Below are experts of layer 4 (counted from 0) of a mixture-of-experts language model. Rows are named router (the router's row for the expert), down (a neuron's output weights, with its number) and show model dimensions 160-191. Each number is 128 + 24 x the weight over its row's rms, rounded and kept within 0 to 255. Numbers have three digits each.
After each expert's rows: "comes before" lists some tokens at least twice as common just after its tokens as in all text. This comes from a sample of Wikipedia text that the model never trained on. Tokens count by the router's weight.

# expert 2
router:111150137119133166112117086107141170156162144111148182109106093140096109125134116128121136142134
down0:147109168150108130119122141190135132120102051135119131114066135129111117172140158134131163143129
down1:117174120099114106097140149100114121133145101139205135116148093138094083159144090124126141116130
down2:139116160143143128137143102105097097137166119150129095113137120080124143101171142126123150210119
down3:123139134145126148171104143163130135121091133170191171137153174135116127143129128131158090112132
down4:141146135141144142124104150085101148141096164103108163176122135160127129117117094110130094127072
down5:141142096106167122141110137138134129174137141144114192162104144109139132108118110095140128102099
down6:155110119127077121160179078136136148147151144102121106111131153148104149135138110144181143113140
down7:135158137139125162173129139174112117127106135101106176145121109104178137124106181104116111139158
down8:149128157093104111132106155122144119117076117154111140134099113108124116145132128117166171127146
down9:113118164148169100169156160080133104149133162102107101173149139139117081088135122136161155094133
down10:123155132099144065129105145138115122102143121119110139125119086157181130142124132144113153073117
down11:160137139136161112135108103123111110121137105142141114124117141149128059123138135154143124158127
down12:127137114155125154157166110134146175140096105123149175170166127135118099116142117101157128140126
down13:149136112122125105136128117146123095140128167120134149121139108137117126101162125152152131138131
down14:152114120151156131132176141111144124131161061098154119122145165122120134138133146165131124179139
down15:145162161109186135128117142102126101162170124112120109089092143188157062146128125174158093129135
down16:117107121101143146156125107110111135105127125148113115137187116155135121133165124127173158127147
down17:116143090104139093152134137125123119121106132154139090107118175123162137104132136140114126155103
down18:114087149128138170119148161129097075114122171166120125055102147125106114122127148116129133171168
down19:111141114149137126151115174116130119160120118144132082114106165121098188177131125142145108133135
comes before: " the", " ", " and", " a", " S", " P"

# expert 13
router:113127125138144093131150133133146109155149138106100143109133144181095113122117095126134142132121
down0:143121127132092126132122067139118128127154103094121106133113123154157122127143136096117135115123
down1:134174121137103107116111139123138078125101126139123117135114097174125146141137135118128122176083
down2:117140139129168153081129154135157132135126129134151089117133147160171129143143115135163106186135
down3:159150087117128123151116096129118163151147116141131124097151147137153135107157168115142140104129
down4:160117124129166124147132138140114132134163135107144117131093128113158112146110142121123132130136
down5:101143112141069126120110112109103129154151104103136139110167094149105139117099097178111123142132
down6:129152175144142088167117155151138117133177116110092113158140126114091121157109116138094091104136
down7:118164139082123100072111139140112129121119122129131088135116169143175151117155129114121129136119
down8:115152146102144133111139134134151111099156143165188158143102129132131126088131124132134127125142
down9:121116129117124157075134144117140141123144126115127122085113100129130104115129104168145088094115
down10:132131141165065110123088149087119103164116113097167105175102114116118129122112110131134163111132
down11:113111109123135141138136136061137127101112104122133137160133165102083139068163130148144154086116
down12:112109175123144117107130162152125104086146112092111127119124110090132114138160124132075132118190
down13:145149155140131120141169135123123127126130119123124111119123162121125125114101123162102111144146
down14:135126100134086121115093114142148117114155135114078148128154083148096135139110124110137115112115
down15:116086168126146106148115128117106118161099109104134117139116156130075140087094143149177153160113
down16:131163126109140133111134129150165105141091155125069155107099121181117107093121138126126112163100
down17:157117141114112139090182112137133073118112090186094122109152143139122135099151134105096140130102
down18:104135117145121121138149138139124109144121077131144167142167130147137159142144153148132148158207
down19:112126137132092145130104112148136098137160080155128127106094103135156124132134103132137165189124
comes before: " |", "|", ")", "–", ";", "th"

# expert 14
router:118085098128130117107110150132180143166090092094132105097127173166130130105156111136144119062103
down0:147160124105133099106152122087119141138130115155150194141140080125125164153146106123141119092107
down1:123133174110097138118136163121158163131124129115119110134126135130168179134134094089131161162154
down2:111115124123132091146141130126162100091154123040101090108165156119101128123111137096121178147101
down3:107131151120107175085151187094083125110093118125082132169175070115097139145121099130143172109126
down4:113115137122131117159118199143118127100111126117113098090128154152139139123126127102165117121095
down5:152107103106141112150152127117132122120162102101103130129071146143103125139130137101123181115111
down6:153099085124120146118126139129147128146095154085155139114160121113125121115142111107133133071110
down7:131175120179079116136107162120117112123141116153118116176118125124124143125151176119127163147110
down8:115157112109094115104084139154110130132124153154138110103112147134176156109149126140108113094139
down9:130164133172141149103137129126121136126133119088145144087142148121162151146117144119177111175123
down10:169127105124164122096085138091103111133115129143138132126111139114113114139141119133117109123161
down11:121120148110141140070118159112160062102161129121130154146097078087142123110142161096105102135104
down12:144100106123147167151150132123116111112104100128158107098103161101122178102132131215149133158077
down13:115123094129145143123140120122145114135121094117176105108167076110113139134111099081151141113102
down14:118118093116126110123107169124150115131129127151125164130173130117134102116160126091153106162066
down15:130114136148147100134100115149132124155129196112120098141135112148095099165126140113138157114081
down16:136165153135140108103179135100170104118119149132094153110139136114118119127153169114170098113133
down17:126160104169137130100072132186143168096109135084132138172137137125128150080093170162124123120112
down18:151126161149135119149148162125121155167105165103155130190096132057150178113137101129113123136146
down19:140133099160104098121129114131111108120109100077157108151113100169120107141152107108110096136176
comes before: " |", "\n", "-", ")", "==", "%"

# expert 5
router:075122118122129127155169148119104109153112102137153130142114117154145129117153103086121106095116
down0:141140107105132098133117110142111122200115130084123124138130151144137101128099169093073107092117
down1:173167176131123122109144180136107155134137176161099125164120131111114108136131105150076119116122
down2:121148080102104128131157140148119159101103110149169169179126161120140102129129126127143127107139
down3:096127122139132167197136109156093081172175150112145127105162121143114161139127126098154098138177
down4:118104104146147152100140075131099136104097108143095182141098129082134192087104127155143090106134
down5:114128134125066138140153134120113136155106172138115163098157102138109100167095142104087161138114
down6:066113120161138149125128072141094134120094155109126106137138165116101139149106134088118124090192
down7:132106132096117165103146122102133115121099104113111137092153129120148155112157112184130118128110
down8:122129111129120144176131130161137162154141166113162122088144129185107116152110130127100115083138
down9:114108070109175108120120125133136112126159142157160127103090157137117161141150152112158107150124
down10:131094093134128133146153102124124144119111141157095155088109149133151084144141119087164121099150
down11:160128162094117155127174167127112128152112157130096127108139148104127162114163153131108117075103
down12:104163142115131145142105162126139137146124074127144143136191125133123138122132094148135111158147
down13:111083133129120112121142188074167084100150147150098160117147150149133162129111128124150151134156
down14:112146113183099130121146140087124095135127092098114125167111085106129118109130105102179154126073
down15:100129129113084116136106126173167112129153163116150156181139109103127102144116151140130128098144
down16:151118176125130100114132159103132082110146138115144107120126133114155103140105110120112124173160
down17:139129132138114110142080082156091172117122147094175171137096123121076154126114133095118136091101
down18:154099169156144095130161121121198106109111143153067107138111136112080108146109120124111176118132
down19:150167099150162136128150096129138153106089096155117093130098138116139161115163136157136166161075
comes before: "\n", "|", "-", ":", "==", " 1"

# expert 11
router:133152121128151131106147118136094124130132102075139150103106146139134107150095112108120137169144
down0:101115128108103116099099135159123124104095138104167112162120100109133152118122141136153153094130
down1:078161121105153126086136130115118130109092162134139130108134158118105136175143160133123117127106
down2:153133141128154122174132102157122097148089104138111102158147118128086106122108096128124104155161
down3:137120127125124118121118126116097124125124139191139109154108152125133112122180121116136110080135
down4:127168140120116089120114130120163138156125137128145164139114148140166099131132166123123111150147
down5:155141107149155152110120152117099072140140097098143125113119151099169164119151113168087104138118
down6:104117181107153140125097147114100126134134098093144145121113182112136107115116167118155118103120
down7:116113143150145109137149131114110131114130108115143159117129131119127140125148104130136139139135
down8:128141104115120159144132136132130139106157171133119132119118119144122127158076125082158132096152
down9:124117141104143111145171166115129101111137099149125097106110124148100138154138118077121142102118
down10:175166120112143130088196124078112131125147115134104168112097098155143138130111177145123115112177
down11:140111129142115152161123103162150128099157118126121123128168114115157147158110129115167123124118
down12:123136114132104092110153074162120133167142138101100157103103130147124141158114106118141139092131
down13:114141115152120138184103151119115140106139110141087129120141129120112138109120096097115138138155
down14:117176129128082128144116119151125093132153171120133140173136141149160152135157172086136149051125
down15:139130117131097136136109108074115109144130083122126090101136115167096136137140147120148116124126
down16:108138128152118129126130096159146122100148115175104149117134103125145117135124140146134103139130
down17:165098140144098115146109102149114128142119171128118146164168109120135101090110106128145127129160
down18:131136116101092106124108116125140176149158141144100115190143108125137158161112143112115165099116
down19:105130086145149173154152122153122115126134134130100156144159108100145162130156156128085114100122
comes before: "\n", "-", "|", "S", "A", " The"

# expert 3
router:129150156093161116099148093080094133155083139128142145117129116134128106095162084114155108102096
down0:083135101172128136121169171155135115133137152107129110087087123108135135172134134157100145164129
down1:120156148145135140148152089124160105113145075129150114159157091112124109114123124110116116153127
down2:105129101115134112127144124106136111174151135137092157140103127141160126159123094143171092086150
down3:147110147111081175129131141139116168134165118125141152121130119151067114119158114095129128098113
down4:096128125121149082143071203113130160137132099132113111116119145134137113156132077097103156128122
down5:132198118131103091084164111148097147124049127157106132139148134110100141128152112148046104164111
down6:133120156103123170101094127142077131118146144110111152126111137155144135118103142126060139077141
down7:112118145133130138123120192090140085100126144140156178182170154139141127152125135134164127149162
down8:118179118126104138094165102158153172128108116109151130083086087107123128129148111129127142154112
down9:129150095090139138118163147151108120116145144117160146117119140110118126181098165144075162156109
down10:128146164160147149120103126102135126150071102107150130086150115086114124147084139101066111154187
down11:122109137143126170156118124143131099124121155122088100149140122151133105123118126107136179142095
down12:142139075136151134119156127127126122111120138172159140073114118122095142135129150118127106164146
down13:151110143109135144117129130163128077093118158147106173142125138146131128154132111123134121087126
down14:134141140130137101108059133151131137116076143127113128112077116156095093087139080145152138146123
down15:122134132100114124095154135144105155148152110119149110122125164102103135143117116161106119113147
down16:098097136125144125092158133118137162145143121108147120135140143094134118144146149128171156162088
down17:143122151166096126163129142092124159088166105121148181130129153128126152136119114133110110088167
down18:164122139105142139124140133135091133110103094164155106100156131140144109096152119152128098120163
down19:158113119150095154106155153105096167048117125134135146122114099109135093101141118132133117155125
comes before: " the", " ", " a", " The", " his", " an"

# expert 7
router:099132108120113142068177129087073161138097091131113098108137134149090106120136146106143132101126
down0:134147154138147106122079138135118160152121146124112163167151161117144104136088133138107121110145
down1:103133130133114099129147159137178153102134111123140127073106099175117168133100088132090138181138
down2:125124129118124103090109126147101144127104165127115186145091112131153088119126093135149147120091
down3:170148138111139156138136150154121121109133123114134114126114172188128117130144104156140144114140
down4:139164129156180122129153128131137172147123101147144105130115166102088127140133137156150104121118
down5:135115090155141120126101149136107141120104117125077175160141134122126092125102092166174104128117
down6:133098095111108126114159111113140138125120156099127129106118128160136110158156110182122141127154
down7:130092106180113158126151128112106140119094110131103162112111144132120132147137135114141154111120
down8:147190144104158108121108119099107112136146108139135140104135124129146090152118129170103107166134
down9:165124101133088131180118091131130087122131118117107168136163118130154163114095132155116106168128
down10:140106136126119111076132139144119149114107095151103085134092141134083103139126150143081120160134
down11:141093142095146129086148199142106166152091136120148119160127111128134115123128136112137093107111
down12:120119107143163090139117108118122139157159121127112110060129100148177158137125132104136130080158
down13:121128146160204108141097189143109135136172119116148144108128132068122140172135121131128117153108
down14:090163091082143095111126111085125101110113160107153137147128164195128117116148134126155132145157
down15:115111115130144150148116115114140127116093148159138117108123154135126130102124139171144109186116
down16:113114125135150129124110130139114053106146134154136144102144084140142150129134131196159116103159
down17:115131093114162117178099127166122163108129144159126164131130112163141179135128134130132093089167
down18:118121160122103092133122134128152118150113159091115167173173104118122144144094084120122129091120
down19:148100099099088127106144125121097104143137154121157162144163109147092084105095141166118096101133
comes before: "\n", " The", " the", " in", " to", " and"

# expert 12
router:149123135126113098181106118128161151148086108150071117124125121133152120153158100155149179144122
down0:131083112160142147117085092133130146132113145134185090120126140130137127100152150134133133157140
down1:117144110140116162133119137115136127132111128093123135142157129146119121161127097105107147088119
down2:147129152120096178158147084118130103141159107126125117126072120103114109146193099072121117146163
down3:130145138124150137116161111141155096131165113114150155161146134124137100129092153137130111100133
down4:160142153122106103129116140143107134144154133162127138151155143075144182131115121118103101136125
down5:108129135126146127122161117108120155104161119132164145143108120113158145129135161110141173135134
down6:096172120124091120076125170148099109118094140141126152142148114075133134114124137125124119113115
down7:075130146119156132148134110152123128112183126139103095117117127134152161143156152163137148122143
down8:130150107122135137100149111123151122133099116136171108126116109155080129135109136163148147144143
down9:080108114162090150158127087163114119161145111130104130151135121142120137100122133155146142107135
down10:103134136098147120162107160091129102146164119089140126115128164159141137093154136161133148155140
down11:147118142134102128102120164101116099119120127187159138119120141063119078107184128133129116086118
down12:140115136144167113114140108105157166115142129123127164084162151113126161141136109183128119166094
down13:091145096121109149122111120121124121120119138181161087148142156145161152156145143080095122107152
down14:102097109107126118113119119103147138114111165089055166150113108118108121121102076135148148118105
down15:076122141105132142159121174096156118166129174105094118121155122123166127124151145088162144114142
down16:111119134100102113091074138148120149155114102147153163118143201160138132125103129123116112136131
down17:136111120147084163080134131152127152132126128124118135092158104139111123128135105075150114141088
down18:119176107175096114167127164135165152138115126099084108116097114115118125144137101172150178129099
down19:129153124121180111138123097125166125128106119150130126169114108120113162120137089102140136101108
comes before: ",", ".", " in", " to", " and", " of"